Weights of a small mixture-of-experts language model, trained from scratch on English Wikipedia.
Size: width 768, vocabulary 8192, 200M parameters.
Experts: 128 quick GELU neurons an expert, 8 picks a token, a sigmoid router.
Training: a variant of SOAP for the experts, 409M tokens, 8848 steps.
Below are experts of layer 3 (counted from 0) of a mixture-of-experts language model. Rows are named router (the router's row for the expert) and show model dimensions 96-127. Each number is 500 + 40 x the weight over its row's rms, rounded and kept within 0 to 999. Numbers have three digits each.
After each expert's rows: "comes after" lists some tokens at least twice as common just before its tokens as in all text. This comes from a sample of Wikipedia text that the model never trained on. Tokens count by the router's weight.

# expert 41
router:479471520531437489459477532453490546500503478512488450588503490497558487524445608450486520533489
comes after: "-", " the", "|", ":", " (", " The"

# expert 23
router:520472505477544462561481526508490506525507541489503554509537526503505486531518586548485537527464
comes after: " the", " and", " a", " of", " to", " an"

# expert 14
router:408498470539555558524452461484560484485494508469514511515466501496525527492530529493565559512432
comes after: " the", "-", "The", " a", " The", "–"

# expert 53
router:461463440533488538521500463449429507515526525503474608538433481527449463489522448564437545484512
comes after: "\n", "  ", "-", "\n\n", " \"", " —"

# expert 40
router:529493473537468548509542464470523488533496484514529531559485474517480446496466533492516435452421
comes after: " |", "|", " the", "–", ";", " The"

# expert 31
router:535509542485475466461489476454472528504428453515499537566508503472491474480519524477510507530494
comes after: " |", " the", "|", " a", " The", " his"

# expert 28
router:457528541580459511476480570487477509539459439470384521490557524493570511492470556483549495465484
comes after: " to", " was", " and", " the", " He", " a"

# expert 48
router:529479459525526504565534521434528485467523445529529542459521400474425545490481491526483504473516
comes after: " |", ".", "–", " (", "\n", ","

# expert 15
router:504493497554459529493569555467475545534454481510492502538505566530504465448467463459530519502471
comes after: " |", " the", " (", " The", ";", "The"

# expert 16
router:499478474453448518590475531454478464498540469514475577514449530467461430477514513468453457456511
comes after: "-", "\n", " (", "|", " \"", "\n\n"

# expert 20
router:539519557547482496506537547491417472474497476529428608511543579532459447515469480474573533510497
comes after: " |", ".", "–", " (", ":", ";"

# expert 17
router:464438468539497495600587557435482486498504469581491514498497527442540484494513537564487551516462
comes after: "\n", "  ", ")", " =", "-", "="

# expert 56
router:473518475503511526520512494483518542545552394509460517490580477543519472503454507515568492531490
comes after: " |", " on", " in", "In", ":", " In"

# expert 47
router:519466580495466475494506452465528573504521482549530495553443464472546504527489565457494499521452
comes after: " |", "|", " the", ";", "–", " a"

# expert 3
router:503506532535465513526482476481524506524453472474480562499493561467518474518535521519566499484507
comes after: " the", ",", " of", " as", " is", " a"

# expert 25
router:453511482555507460521442499442467483454512508535582499493425542440471437513492441524551597479482
comes after: " the", " a", " and", "'", " The", " his"

# expert 30
router:491491439483538529443440548466533401517524460498502555510496480495498513507503506495508494517457
comes after: ".", "=", ")", "s", "\"", " ="

# expert 22
router:436558480480480488575513463460512444521509513491577489503485504574454506507456478511604498420526
comes after: " the", "-", " a", " The", "al", " his"

# expert 12
router:506511527510489474501500515434439554496559517544551525545489475512562503471523495561460482479491
comes after: "=", "\n\n", "\n", " =", "-", "|"

# expert 6
router:451410440507503472552463546422492506485510443506483541533518521445556484487540468544518508501480
comes after: " |", ".", "=", ")", "|", " ="

# expert 10
router:555486496466523489551549524484434576506470503508519499521462525533517479556427453534553539481478
comes after: " of", " in", " to", " on", " for", " as"

# expert 38
router:556519565515512530460468481458556528539470441494476565496505438602491489519516489593460454558527
comes after: ".", ",", " \"", " that", " (", " where"

# expert 63
router:497510526518481480462428501440514521544499445501508507510466498480656489523486583489511483470467
comes after: " the", " a", " and", " of", ":", " The"

# expert 21
router:422481501545481482592508536452539442523540505521569520484535490486554554516551542450465579422546
comes after: ",", " in", "19", " 18", " United", " ("

# expert 61
router:460533489543524540498479537479469466586473542483475560581422540463550489470514460483566462496398
comes after: " the", " was", " to", " a", " and", " is"

# expert 37
router:549456509495535533513503530497472546550534554503442509515486473488516423525475517481481492465529
comes after: ")", ",", " —", " 0", "  ", "0"

# expert 60
router:552516540508470488512486536421460467495480518510546509526499455489517504494479477475497492472452
comes after: "\n", "-", "|", "\"", " 2", " 1"

# expert 24
router:526522491474508486516488495512483487541502506508495523592495529442474499519544527465571520491521
comes after: " known", " such", " served", ",", " well", " driven"

# expert 35
router:468473524557558485470470574447457485553489470521567527483522535423497547533485483440477523532502
comes after: ".", "'", " of", " and", " for", " that"